config = dict(
    experts_per_token=8,
    d_expert=32,
    moe_layers=[0, 1, 2, 3, 4, 5, 6, 7, 8, 9, 10, 11],
    lr_router=0.00094,
    positions='rope',
    tie_embeddings=False,
    init='trunc',
    lr=0.00784,
    warmup_steps=50,
    decay_fraction=0.699,
    seq_len=256,
)
Below are experts of layer 3 (counted from 0) of a mixture-of-experts language model. Rows are named router (the router's row for the expert), gate (a neuron's input weights, with its number), up (a neuron's input weights, with its number), down (a neuron's output weights, with its number) and show model dimensions 0-191. Each number is 128 + 32 x the weight over its row's rms, rounded and kept within 0 to 255. Numbers have three digits each.
After each expert's rows: "comes before" lists some tokens at least twice as common just after its tokens as in all text; "gets" lists some tokens that make up at least twice as much of what it gets as of all text. This comes from a sample of Wikipedia text that the model never trained on. Tokens count by the router's weight.

# expert 59
router:116169182131129133165128072117083145130157154134134178147077149132143057129078116170160083099162142174124153164121145136105164147103106073135123137115123142111143158164141119141111081140127137144163129117117172153092138150132136118135130098165187127152099172071152078179123151141162132167101098161165130085121106169151104188113139094131151130172189091161054204161114179144139107143117100124117132201091172135160095066132095155145163129164112110143080192106166121123163129084124111158189088187150178145156127138177102160152142121150059148085141059070126120090189104081095162149
gate0:124184123084139164129109090089114130142116155144149198159165157116131026136086126114094108136154111109181144093100146092113141148085158120115102115173123109121089109142161118133149153129136076104113125106148063105100184081148122127097062137137118123184134200119160154133121108129092102137056098075164146107098121147086163165085175137153094083106142140170106145136086148162163176129131122096125080150174094087059139092127127148153158125122099125042107183073133115132117153103178201146126101152108145142124097067155118132081136141148051172084140127097152099125159117120072193165
up0:054129073119169122092088058127187141130131176188180115165086168082141148128078109126108108162123140120211095109138082106093104109078118111090092164172123084183048142126103109191166161096128035088125144144106095150114162170093165117110137145171125125172138106170103136145116092119130146111119126121183140091079140132109177102154102113086130126106112193096130112151157195169114078123161155082114116139152045152181133064131158117135141127159141181092176134138100124116126161063121103098091134095106131109104154158129144138133141162104132128098119131113091183131122148131095125092
down0:180085149163119166145150168079100098159154040121084117159095161129158115201109063166180150148110154163156090141115102152072089153084165097119133101113127133133138188154111106134133092137114145145147076094142095097098124088102150148135128159075090151168161148065139137163097095184124118081074135111093123160149188158116101102076060173143103123105142136109096135174119097092132109157176118124099194145129159083167097106072213086176138162152181159176140131121136136066118114102124117129128137148098113081108177081138151115126175110156144121094138111120125171095141170176162116109
comes before: "–", ".", ",", " | ", "8", ":"
gets: "1", "2", "0", "3", "4", "6"

# expert 74
router:126117159170149159187134029060074155186168084115115167131070127163082102064115124070158093117175087102140158140110134173162171153157117119081144127098092137081122141107126090093102128099164147108161136127174085160127147161137097160135161134138106137142187126148163138139127108149126168170127098153125089153153117141196059118152106136116131153107193111160099122189141114128137110109075111109121100195088092086138163102106110111131151114101138129165119155165178123127127184096112112093188079192143166166181116110114099091092122146150095143085104093107133107123122221121072118139
gate0:102064125178146115091133111117082117187135105104172065105138108155098105165101129067135168138209127163123125182137178143163124131145124094094159086074144137151130099163137098117080103126159094131104123089138143163135149092145064186185150114125106140139161131091110146087107132137108155127144140169134096114135142147115088113145121155076133142174168070149105120179125072159103154138175087122179114121090124122121098094140105117142083152103099096138133162105191068151197165115149139104155100136066117140169077129148103068099214123058146139166173125132117119235132140099097096107
up0:202123111072066085195135142147148136166102171123130126120133100109122115134125137096166126107087155100176148098076140140064136130128105108123089137122151101082096120114102043133217085165115174196081117137095082147143114141197121079166125186108108146133065167079123103151178204111194096139089111069124098142158118136129119086086096141143125130121172118089178117105100153129117152144133180160118081106162137091133102219129166136143143140117154146115149154106131097058123117097100122068113186173142100172087146146115090157155139108114143117145138127164140099105115133123124102079
down0:175196165163129092055094150136141149168158150122128169124158182128132150134148122152147116153145164108143094139119050175133149181118107117141188187158119164126173118154096134155110064120104119143126149116132136115137120133098165132168094102160138115089116157103182186136164136146127161174071120082086150157189131131108108132080079104153166172170142110075128138141119190115115208140134174150161163116130154157121097127151121175133162083099184172061103138150104089149151113109152114158076059193136140155157132186205105159131097168117097086078122132081152077149112127155127125164
comes before: " | ", " |", ".", "\n", "′", "% | "
gets: "0", ")", "8", "9", "7", "′"

# expert 36
router:181182153168134183106102096106156142127128127112165173111119116125146075095093129163153120099125116099128120169137111177157210139183066079091098164102146115124181196155133111177106076157192121119172163082125106155129118138154164170113148077115135104093135141136158170143162137129134141212106132191166103084184151102191087185144077126152099147088144081148095119159167108157122128114126122171118150204116176088129153147119142113079094099138164123148123125133167217091147112085106129141156080161146118171117116171182094111164117101148115106072172104116129082135131136121136090140
gate0:173165094133127152140127194099153111154067141117134137104138131106090163121189166098142132108146085146122121065138143199177167096172175079089173155100131145136160127072131141128094173102162187180150109118137124187179091146130117130132118129141157117106137114201107104134099140225147132162119116163121113175165149224093138099122151139125135123137089166122117172115100095100120133093123090135048079141092087198117139155110147115058128123141157125109144102120160133113160113106102106173124074156155127183136135122143105089136163168135146101161057111165059082101124126131112055109
up0:091129160154138116160095141090118106106110081145156134111130107085073116094177111095166112127086097105147128146152124146153142093197101150114159156100136136150175208166188112153136136096142151126084099083128102229115134076105133092125057120125074132051164087108176149111108125128138176122143128214138127118139114095158078112078128128125138154095124141111113167106124094124070097134137084058122069093152110165108182154128120113124131090123167088153118147087148132125111163104092147085162126129110086143082128128137177084144140109155161085129120142145041050144203077153158132136
down0:116140120138143156114096167142137132099133129111105143102122164106155134103136114117092060081102084124118118133145116170088092075147125182109136092091148131173154124144150130068095091129126069173142176179147084193114093145100082142132124096156207042117082116112114117104153100127129118076200178171082095120135112103160126142127134124148113126143135112129156161120124083132126131143092119116067053133154138158072103076186121100122102084134176061108221084111186136115144175119154148095103086128218081137190121134177146137151127161152145097165140134075179156130138144113168134119
comes before: " | ", "–", ".", "0", "; ", " |"
gets: " | ", "0", "–", "3", "1", "4"

# expert 105
router:106156121129094134170149124099115162124153120115128130137134187116097105041124121175177063168118083121126175103154141115149120202170104127114137162131156083156138169145167122185116134107141128140165179115203164175154138193126106129111119083118125122101151121101121114136195162105168113154144117184130034099137153122187056141106142119089099075116136108119141110168119064121122157079112112107132098150135100194124100075130096197108102083156097102131138094131161094158133088121122140105162108113147239152141133095150103127103139078094122071137141100157142180125167144154071165104
gate0:114157121131155102084147139100099118135128127114125105132126117050083084152078092148116181101222060125166141131171112087095124173125117124144101098127076130089135119104101140206155107096190129172099125152117087134135131117095128151110140118099099141165111093132137082077128115116123065085102051147165137144076166091143098152160115115076053141094137065135086107141093188165163127080171087114190138177171106136150096124120160149139158091139094109126132103122171177125125117106204139110101158142175152123079102147202140163121178148073094088125157114121137109146164115138076099148
up0:198164127121103170033101111097141130092224151130110124058136128146164075093142152130118153090132043152162145124127203121108127171125083147104119116081123096136206074159123154092091078127104110160035148076169107122121109150134122181163159151070129093143129150101148125090132150114083121118162097129136199160109136143193099118111109141169100130092140161101130161088097122143170080137109096109085149145151098132099180140100155138123095095167115139182150135130136157099180139097203150106143125164148123155123166123108102159110108099146145168121175155153126123077094116157088132132
down0:128157066064079137136077159036068139064124099096105151075133130184091139116129136115115133115134095135152125088116156065113091168197169148116105112192148130127151105126100102139122096094116149091101096111125169152138079083106136123092074077126099127146160153132070092113157134107168115105098154150121169126167128112091123169108195069109104128190108152124105103158106144120132132105117135119114105196124085184170168137138143092115112138108126156121190108069147130142147116062175160143067061137095101151157167120166122121137164121064132195165121115155173162152100125106096115071
comes before: "\n\n", " The", "\n", " He", " In ", " In"
gets: ".", "s.", ").", "\"", ")", "=="

# expert 176
router:170174130131184166104144092072177140155115112160127156104157119161108134124093116182113130135193090100152154099169113129148143189120127085075117168165149128105190179106101127120061123130179119134111169129168088161103117146113106159127141138149127187147147178133076060137158086102145077158107104184143117132138128154174063107113098146136114149086129114147124151128171134127085158124128080181121075138098151127158122085111106178117146049162195073111098105123136111098187095143136166094163142188121202141097115127139112111206147174140082117127135099118056142077164151089111145158
gate0:181179160088175178132177101121118146116120130134170112174111179158109113124105102141106120083140154028107175104081075129098125169161124060122110129047129133197145157105140135174082133125160144098070203135175153096103143189129158117123157181142163146104124133121146115139126129131160097130140179167140149118138093127136128108121089186136164119174114109093192172164104128112116173060117095192120141159166152129157114106137087132113137114160156115113132093074145166160161112115097149158169156172099204129213190162137167098110107145116162105118091142100165164095136153143147119139
up0:108246091144098106147119160126165131137105153150150130126131139112149176173148101134086143183136162138101194144109099146123117119163135143094120177146190147120125161090127102114191090124188141184202099097205142147155157131107113195157120127182087136088129040135101115071139132076156109138141142163111094089110136073137126110081107111146131088170094115126105145144091135243118148085122130061153104113165149157124101149123121122158103100142171152145109097138151134100124121171127184146171125097072147121136121125110174191149126107120090115107164156168081131122115180115105163100
down0:131141136139094119113085105058155153152146193111134083138120130097109154139090132094130138125122180159129128196154087123092206137062189156155051132131119118145154136137127149088064076121114110144125150121123127140119098137134124086164151133125136147138111081163086099138151166123119122074116106166183158105154000128154148080173119158169156177122113175131070149102116131128129113132106129191137066097165155142144161153150056096170119143137118133123093126104078106157172077121141120156086014078113149122090157142146135099144094180114138138123112083148120141163151148084171112137
comes before: "1", "2", "3", "4", "5", "6"
gets: " ", " | ", ", ", ": ", "- ", " of "

# expert 207
router:131207151122134137140103085133092149130123174111161114097123112156091118144102156157152105109090103140122188160125129120142149159118145130078103117142153191146129125201111122186078111145162111139096192084200098131100127114103124156150116093157122185109188129157191065172115149156136123111105140189120102076132174084186108152151154149139129163118112160129176138181121112072102105072134105088225136140069147111147140110070080169078163071165126132120081144152155140075063122148082155115141147126132185157090163132153089098152122095090102106129178085146099170124176133144123117130
gate0:109128088140117169092137049191084100117118142119117140175081145110078129130106154148093202147111117141104151170147103136087126135103131100141183102125158132109167119059139097053072173164108091157105118115149116119107125157132109147124167160105127126114125130116128108159106145181146131173134168084117108077113117157101157124138101146120033142202141140185148094071105086142142121149100215142122146124145156132124155065105144039129115132096068140171190169133165113112161074128088135145101078134104092097103122151152073119138105174092121093120116082114111148053158198136134116109
up0:138176126141200162145152101144156101156131134108140138128100224190090116148198158145116151189098240096101119163101126159109101100107168108138154174121104159139079083141151094157108130092129153184111209075131146093121098076123139128174114144097089123152115123120132124118085104132165102175095104090109114075157177118153169118153099078106139140150112211155148112123118177129096143160127089124194119149121142128112146095093123155066147119184085126158152123125100127123116065119144078149092117145127127151154128140144038152134151144159159089166115088156164153152099173147162093104
down0:117152184094149105100104137147131192074139144097120202074131115118091121164110129158119109115118175114163116186146076158142122155134126112141184127155098129159193119123110150152119147115200105134114156150049024041168134121081139087141089177125122092161093153178131136154132207084102106115135131113087179120190127146113159081132114132167150123157134110128055122186159108128165151146127099143133170136105167130150158081100141156120146106168121154135127141168149135113133117131131127093106065151165176158099113187045101179158156129136101134117090122135170102184121077095114130111
comes before: "\n", "-", "- ", "3", " Best", "4"
gets: " |", " | ", "\n", ") |", " | S", " |  |"

# expert 141
router:108147131101084118076093092075082154165169098142109205127124148155138081121115080073178100119117106167164145099151099174167178135135109174133135124089104132141125128171152107135098065134125166104155112146105100126093111177166102148156112125174156102103208100059170119110162137192167110181125125129165094126161091177179116148107129085080091189117142181104100168118096123198106172057113097144125145162093176110129118088166075157154125135170110135180087100078159148120059105144088109179143175110067157076112107150113114139138166108099109121100143110118138142121116131153098136115
gate0:115147132092130120127103120144122120138095069105187184148079145089140051137143078149138136107147209198142113086195112104129161104153140108158139137145126199130130171091157111160097125143131094177159115127142109096097089136134146154118125087152104051119107106118056109112048144187170134107124137126126151161165098131142150095150100141059113106151139124152143168121126132144109125113164106105130151152111110066125161076112174076162076131145135172122139066098217132082162123063096079130125157191122137101174089138154174135135156057151164152133123099177148109091121152152145181146
up0:138087126132113163137179147174159117159152131147115058109124077164111176159139166143091154119121122139159105121120103119155115113145091123127139128165085139119141095182066126152124133128149115132094180174118127135133146083070172100111121170106123212162155164160174169152123074156029059138141144152124140168173138155107141174152128150236126137129118095120144129141116121080108132150110094098147094102143087183166127081183204109118177179134127087109098119191078132091152125119146092120105088159103113180102124143092108146090119131096115148118196140165210129102104086141136137072
down0:186156185117192165125135134102123100105098154079138182125149145094106100118137116116140097100197094112109120152160119068105131068177138071114144153102173113127138161129144105130118160101083103118114081147100112125108129135188094144132170192123140083138164114161066129114120137088171142099161111144116138122109109102109110176104088116092149072154159169165081143108135130094106104153146117115148118112072197153136096068089082126132097100085161170186158176138192186119144120089087079080147058138137190145150092147125171115145130170073152065145086130140114114161187181076106113112
comes before: "| ", "|", "-", "- ", "The", "=="
gets: "\n", "\n\n", "|---|---|---|---", "ed.", " %"

# expert 96
router:109130164104162138143114098153149160174154142111129144093088094116122141084081065164169131190132138161173109140135088137124167172138077129112159199094139110120096159181151095138113086172134134131112108122185141168184139149136095129173152111154200140119131149098142116163170110138169164177040129128131071058142110124137099203103118123138167125100148074133156154183135164096126110117115151134143177130098185174125107101107107158117119146144130126125074103137139125023103076056123076123113109153143140139148128071127050134134136145103113106063148098110111054118187125103150104148
gate0:137093127114168142140113169170156165137135111111166120132129142112121136137088135155142130113137149106143104128151179093117192105127070136166162184150154087106119189209160076142142122143085140139134106065138095111095148106112081091110099075119125093146116069094187167171167069175109134138148126119138115100181107198123075182203168105188154143140182087117121074140158132141135093153146115097156146071134147148133126150171073117145112162094115182156123119165146086108088140114150104159135174155170149135144086082140129126200141119135197135100160135170069087115114106094114218108
up0:148106147079108159140132151169145122185129101158088161090127132149091110083134135184218157144109098161080168157146132127147112095103140049120105145098145116077136116101162119067102096165117161140180145095163134063067152109152187134125134179158151131151129138120154127073164109161128081114101092153071128036105144150116112073115148093150153089083104129197122142154146122117120103101103130112089155091143119179121073136143115098098202090140124148179175102128169101104186118121103092175105169142149151134121119073151085147128110065187145138120105114197184172115137137151134152138
down0:135060090111116118114108081133130048148175073111201118138125137083094059158088165151157125125166174113131170142137094090104141126115119103132133107190113066138129118098118127162163136129081113169115071106153128138191091076104130109108098110113140116172137141136109140154134146159055135155097176139089124090114119173058116149084138123180138131092072130122083105113038129179076127138118127152133133119113121127095115111083127090150069141124137139144115122100086137137138141120061119121088254126068124151178188123099145142145101178166159143134113144129141135120116107055130164089
comes before: "0", "000", "3", "5", "6", "4"
gets: ".", ",", "–", ":", " | ", "th"

# expert 183
router:160129149108119152140149071132113133131110190123168143150101148182112092140072152153129100136173105136154163153084097196115176147160104106116114171143095138091143116143108114137150094103190107166179174078164089135079173128125158140130171152166126103104144212126141090140115099181133163210094084141131095115088140148169097115127109123133141155121131087113082173155124125125145084114136106143115140193100177144138166098116097129075180135109153088091114127079181093104135134105095141100158081223083199157077139118153094102118129106168082154081155053092137094115108153081119116177
gate0:128164202142215128110190078102090118138153157160124105148172064141106119135117057138191131109106162161141170106138071170146141145155042096149095155085179167171108154086088140103146121184193153163169136211136106082115112084112109126143131104093107134146171179126181170111127048125146124178096150109105124161140110059133112153155095139140119103104163103137153136115139187133098081164174136161096181092124132185154163111124130122122099081131169068076112111123127156165136178122128149156147118132101163086134112118151110181104140133102158107113090111114166145105100118134123130160
up0:073165158075155084141108083083139123095126068125139107187122129140156084165143157122042110091117134041063089105111127170134142141112132107111131146168132123095140125070071122079163162126125130165114085100126135127087120137123146139119116117090099093136116105127086129128136098193076101118128145108136111152094094129097115125176189156111157134120128084079105129143078121132147113128119119055140221191114229101166156166153136117167143178110069160117113103123168158149109046129125144149137106094135129137092178067121166174169122102127155146160161202133138134181116127138102137106
down0:122098106108167109139110139124151095127133132145175094145076109146124099123061141148153160086146133131118054126142161120123100105121165095099143081131161148136079118083074162054195102165101115121079077151107144083154061124117122098123092080179044141179119094109075141086106116125131087120086171146110117130096123119093198084164110096155097093169088102116112167151075103119141137146123151108055114120162106203149112181151163137142115102079132105103159162135098191153107140116129117159108047127135122155065136085143167109082177149168157170114124160087108184088109148131106128134
comes before: ".", "–", " | ", ")", ",", " / ("
gets: "1", "2", "3", "4", "7", "6"

# expert 10
router:144122135142210173173136054105136132126189148138130200090099152143095143063100053124171092136140137100081125174134139172162142154134115161108113205088126151094170179168142103118122121147161145150154117129114134188156131110145107129187127135108181159129127141114160116171114159129124168210127060154135058118203144122161105111123100121147149153068178122118102142168146107094148119131105132142112120145110151107134146067108115182148140128120210150150095092096183112105114155088131114113160135184144178108167130091169085120151146123143139111050125120106110089073159145123152147203
gate0:183149104143163108205182150120135147171134156161094137083086089144091135140182137124135074165121106053220147179115086150119095172103140100101132135188121162136127164087054167090139130169162200143137133109158156134168075139157170099109119096101175117173051144135112137139137099141129141164096134110139141148067173182146142108101120134108130148146080153084161073068155152132160154123092147130118102101107114160113116167108109109142180110104153129068142131078120186072120151104114155125140103103139159067104155084131109102075123160104137112127120099179161151162134053131106136089
up0:104093089136095193086085137148145140121138107167104090139138126139149118155128187127039208095142158176098125140114120089168150071113086106115145162133110128110172110205118138162134029131187201124132184112124086138151169129085138143124134120115102125127134101100157161181136112111091187176177159133133147142144137119116135159087144126131082159178119147139139127105129119177138174133168138144177173091130072160176133103107110131118050179162086110105127122150101185175128080154107135121094146172122069130121181130088085130084120110123107150154135127141190134126086094141168085061
down0:121183071145164142112141135117129098166134141129101094146097151139117186123123083100170141115086114128130139128096105140139147151118130175170109109185163108127226185112110165171089128130142123099081211140112136116110119136134147181104121136149164156147107127100147172174095060126155098137190144085117158192129155126118167209088135086108127114170152121100127141142159143172106143081128161206109141130105173086073164124116131140144126126145089136178136211137104144121106125090122080135102196161207126163133113152171128100101132099092166135052145111175157112154053106177115099154
comes before: "0", "5", "3", "6", "7", "4"
gets: ".", "–", ":", ",", " | ", "°"

# expert 149
router:141219163171136146150111083089077143124119176114135133125111114108122080115119140151157066099123148093138206142107115133136155181133133121091120142118142202167108104157108142185098169133205098144106139139145076129111143116127137181127166099141110149129155120149196083154110122145174129097109140211120118115106160121147133131147095145115113100168123149161102133146134161076149124113157105121172106152088119105123150119037065143096145039189139131111058205164158160060087103100106159106120148146173236151108145175165104107143098129114131098146139098114102132126154160132110150112
gate0:139105135127096158148111099139204141143095088162172176035111127108101137098092124163160108157146125125096095149111148182097120126094118119124108166125122126142149118132159119143167135095135150097112081120133135158152128089149157123084067079043219120101126064112153201115115160137163186185130153123160065109154170168088119112137159130140099151143125194143083130125108110056068101120106126193106106114071130088153149140164124132138123084133148117113124152141151141080130176026180145136191135146130079116111172110124066142131114161110140130113134128132090100115123103176140201099
up0:122150124132067136181144099150145128111155123107182161139145150097102167069138137162102128194137151122182203122151137110134118177132112210133093131103185143141130182164096122131108138148121151134114146116210150133130172136120175100128119132081188071157129093142192202148132152117148149134104148176160061191189097151165178088160115091135161099050126159085135152082119121123129092130117174137163126158126142035141130134097124145135136122117095147139135146143104125120178192070111117094200136133116091192133111097157140108148100135178123141163110106094082172094101131090159121104
down0:100147174163114106148074169116104129114173098156171129188136151095128105149113144089170105201118122104121087168148130131135148160071181100130150033151130141135083112101113173072130163178103165199141126127162074075144114129100112089071126075144146174097116109170118106196117117131138082125179152158062081099151153108143136112151136131127055154086135137116132104140101124129128114144159109173159134155124107147079133171144138163144102132108191166103131106139079138076095103148093162118116087182151175117109129128134146089187132138111162143113127131184131133142049112087048195157
comes before: "\n", "\n\n", "3", " Rep", " ·", " MP"
gets: " |", " |  |", " | ", ") |", " | S", " |  |  |"

# expert 50
router:105129117143109162096142079108160190161120144106095195184169109116158120088062080134128097116155149159133145110172124155165199155153108139089100159144176162130161126168106090144115095195146122109135173166164095156149147173104144138105135116158156135097183100084173129159181067128137133175100106166115116158147165183215075168076081092086125176130118135128131122179149092126126131142113116186083135170155131156201106109135093187107128108142127075170076175144159121092095131112118111137132161125113166122112186141147104127177132087111075129101098117075088092126120082167097116157
gate0:085117172165077139154166105148143154125121115166094138134112171095082148157093146111130119098173101154161170106169126116135177244180097138102147144166100096120156114156126101157178019116130102156144116099074124105175085223100095145112131114141131159133170075153136129155142102184095115099133135121145136128046129090186158140122083146143150150151134084117169131167168131166181078108157064134125117157151137139119093103151136110147168100137113092157081145093158142105165151114024123132132121090099132138133138129170102151121147216158121141109107104109077101125139108148167120140
up0:170110133094103109066101142122141160058097113117098176117093137105171133148113122146155104110089122147168117111124112108021127159188149171116195137157123049167120107200104165079131113196093176133135140168141087115140102163064129132077091088169096099121169141086154209145141114061109100105126082120129155136130100104107151143145098117154139119147102086093108165153150173071096094117112052212128135068134111135125121142162093109168128143167120111148077135148109122107144145142145181121089135131130136152105116132085058135169077159120094129153151163130087106153125134146138078120
down0:078130086147150134128126132130117179112092094116140171141102121149170126154186154087153122114130121107163088095107129097119114091136158103160096112132173073073077085135144140087139137121152094156182159080070122105127181148122122089116185153066072105091141071131098127196200110149081115167086099119103170134156116074159129103098145178114165158122133090151165097153108117156067117163148131120157135127202102117096164125163111146117121135077123074119126163081116081071107085179146133127141140118190174119094152136144162175111104167209113105072169138093078108133108171199132112133
comes before: "The", "===", "==", "\n\n", "\n", "="
gets: "\n\n", "\n", "==", ".", "===", " =="

# expert 47
router:120175175165143150162097104120094143164141124128169203102113128104109104096055143133175082119142127138162117136155106196173211132176058103103129145085120115104193166161136141187107114127177109107185164106168096196096168133198173158148157096106150115103149164158116137151161096129160152195118103181188129097181120138182087175112111110131116128108157134114088134135158139160129076123112143161114183174076123114132126092115101093103100045158115106160118149133174203090134140093099141140160087142131124158132112168159112130154094115155097131087155113098123077151135154094120141159
gate0:132212100180146130143119095146177117092147144145090158147103172125118142117110084154107172129109119129144115085114127180130098140135147148099127123152156069162151126104093146143113147150109086127088098123088124176149119158131098202130101092114146123094119133167054085125100084234094136118143065139215109087130137145114128081112094153139105146101074129127185087112097109140074088136122120096092079155120165075185081136147121098090110145080128151159111165181187106151106130136119090123158119084135152155107138124144127172127148209141088198095136052149085138160193137153123161153
up0:140127187104116095135159187087161117105139133106149134107068072119183186150154196151167108098120082078161163064094190128113168075160155127111200134087113151113105129117157116197125155068136144115121132143135134122060105143124116112085078136125083128136126148135205132118155139094119119091153165136120109141109122194104067151147148150131134073108200061098098131156036135147150134100163115072147118107157070168118113150136176093129143154127130116093146091071130079062146121149139133103130087156144136050086124109170062131108109130147100119127130124097130112119141125130089089156
down0:141133126100119122126131160158132095115066144120105119158123116065094166104094094108113119103156107090107104170123150125091091139167148175079143188160119092087194133178197062116124158145065165086106126113095097170179095115146129084141120137156145102184078131118153132169132096129130070100124165104122047091109130127151098090118113172184159128109163132124150160084113061124129152106091142149139103128078119147180163123127168149132131082174137080152164149114099177112096209089191114137112131192132107147119148093084123085103110175152122027138121144151165114103095109096181129156
comes before: " | ", ".", "–", " |", "; ", ","
gets: "0", "1", "3", "4", "5", "2"

# expert 99
router:183161177134157153141133082107165155143109129134127177087108139117076152125079073193138089118138108134130151143187091122127163203176133046117108141119142138122140154091126132165051120156189103066150134115129079191112104132178104168137097165145148155097114129146094078111170134156140080142108125188160100136120115178141099125116119145132162158119119130188126185156157147147105104127122075143142103160090162095101136104135080225098127054193187075105119149143169162071176138117145131109130132173142160143101140105126111066159154165114084123140118104133087125148141138102174178148
gate0:133169118113093182104110110124198129101095110117067101119072082090078143129140110190138136114159130168169144135150078114135100139066131107125067121108117122127179174150164177143134064109182082139159181061154096157149104127107172111134115125140112166125142146142084061102097101132109192144150157154139161034109138110072118114148155189172184141125126111165124142132139202108115098099211160158134073124174129114094113084140132121108098085180173125126103144168150155085169089121103091138157109147133150107094085153128138102127119159157116121136175117062169088117121119105158173160
up0:134152147063177140138127132147154135146112106158123147118130142114183141124158159125158112136117098166111074140097163113172123222107192065128071083080048117119127123032112129104051167143129152111083058142069130044110105113129143161079072073139170153155053051157106085094168163160170139142136110137130107141130095124104126082149148083131105175163158101145161102145121129144106112137120146035132159154110094123133108139149135157166153135192137143154145157150158141116121094152115117165152148106156093142069147117154152067149121104166121118133131101126079133124123140104132160125
down0:156159118121097106095130163106165128161153152080090153131099139113110138144098101180085145150173151117084167145121099111155157150109196120115072091115138135117127143105137148142098062144153101162124104128130161090183191146131119122140110125120142134144111122180110161096107151142107077105144135172163135128077137147143104150078143080093142133118120110172124137115146113106061122129103078148074076141116106055126100128113090125144149153114152102135132102112147166125178082086163159062120000136130150074144093116063182139171103169129126154137106097102169154187132093093156143112
comes before: "1", "0", "2", "3", "4", "5"
gets: " | ", " ", "; ", ": ", ") | ", " |  | "

# expert 182
router:139165138163136119200106049091095147147119136103130151084144078107058164093124135140174074109083083091143205148116111150111153194134105114137150152139138147164150148183139126151089144165195049106126131109174103155105123108130120158198160123167132219113145149122171096168108119153161139137085141172143095125144140155131090113131097102096091154153146150152117109179148108108174120130102114136149118127054117126128132073065077143116134058161106153166109185123147173037093147082109116131178145132173201158105111123129097129087115109093118113133144092134090107143166121130100162132
gate0:092166123119119107102132190186137132156135098151129132132084116093170112077189174128155123132112082139171122058091129061142117136161151117117104130085095174130161105121149120148158134109136129115140103143164090142107108135117117168079127142115161116154134062108106135150082165173111187117111113179124105154145096119106062200129204076138159150158168120139144153093101070109122080111074099120073162071129123124158135152075111138127121088184181109158152113138186167093100105077154100127161185110155146103096156121165122193145128086117116125103094121113078097176181039094139144188
up0:148120117134162156096137125134074166103132100150123111145143134138131132206101173179065094092173148144072122151153176148194125087121127120044096108112089097128076151099207114104111072163110154186127127051089128111096122101157105169137095145043110110146146053111151139128052135148100069123167127121126146155170171104116118171116147131199137125111113104132175143115166076129100106099119138077131136114124120168073155130101168142146121137162129119183170101145142189153180104161129101108163135135145136093059153177153122141101132098131168129141152168111176193162102132098137136094
down0:202136136154153106111177091089165088076134119076109103096115139161150101135146128113187139090169118060114114155165141108123098093121161116152135167105201209114084088129159120076144110110070109141139153080107124140113119140114049121059157061114090114136125171142216079101119130132083169192108122159100158104132101129152139098111118125155116098122166073141119090135137141175098096109113138077071139129129160110165127137061126124075150135118161108171146100171147124099171175108161068126178153129096065100143106159119143113163152132158093153098102149152164052104118155140136103163
comes before: "\n", "\n\n", "0", " MP", " Rep", " —"
gets: " |", " |  |", ")", " | ", ") |", " |  |  |"

# expert 3
router:151131170171150118127099115101135158206096119150140146166129154116118136095129152169147108120108129145086144134093143121098185117137094092137174134098129118119134161115099053193137139133106115182168103133181113158151132195101133143124137137139155124099158146106153143102165107172186129168106096200164127065099119157140122156125047117120142083094148086181111126188092123138111095038107111133208183198122148137165151133106110107108135084126104122158119149135131125080133148122102100127128170180148202174092145114057094117172064121107044109078123114126116094145150153075087086125
gate0:179142137088153087091111032170129176197133146106100110120165174137138099079131137055129150123172140107129088084193175103129164147133151051131120130122180113101092117167164066146158048121097112214106124158077095116148100139128114165100045138170163155161154138143160136165142164096134116163108122125123135140116115127135081123139060114133189090146149106181155093147153100139115127121084175098142160157139145186204092102098120113129119131149137127128129163141089126094136097108159128137132109164139167111103175120174091069179100080073088095155133126115135110105086123102133108144
up0:056174135159165148131164106128161110133125144122142185118156132138122124159094115115160120094125126100143121111215119126113118111115127142104094106109103105126134089144165118206094153166124185113129122128172236099102130100103107109152136133202145199151199133109105119097155139110134189139102165132127136129126143146140126130127186099133114200187111134072118126143240081108136167122141091141074192135183141191137098113149096169060092153136054109159137145065143127101134148132153131090123134128155088155161122129124122177111135145158141065130103138108180103154136100116065160155
down0:087135135183138048086134139171116086150144099107112120105140176169209099170169149145079069163113148143140112140084117133133102122162120113178137087153137133103146158093146105211145147164184169110119133160103137094149090161123145130157172152129119103129156120089089130182174151120107122080131130105095136108126180146090161141156159096142119112069132083116166200167129110075250111108132151099200172148158128164123146043112106114121115129109081096140126137099143084096104115079103178112123118148102122150106114168048188109086133118152170140110176120115169135153116119149121139128
comes before: " | ", ".", " |", "–", ", ", ","
gets: "10", "6", "7", "20", "12", "11"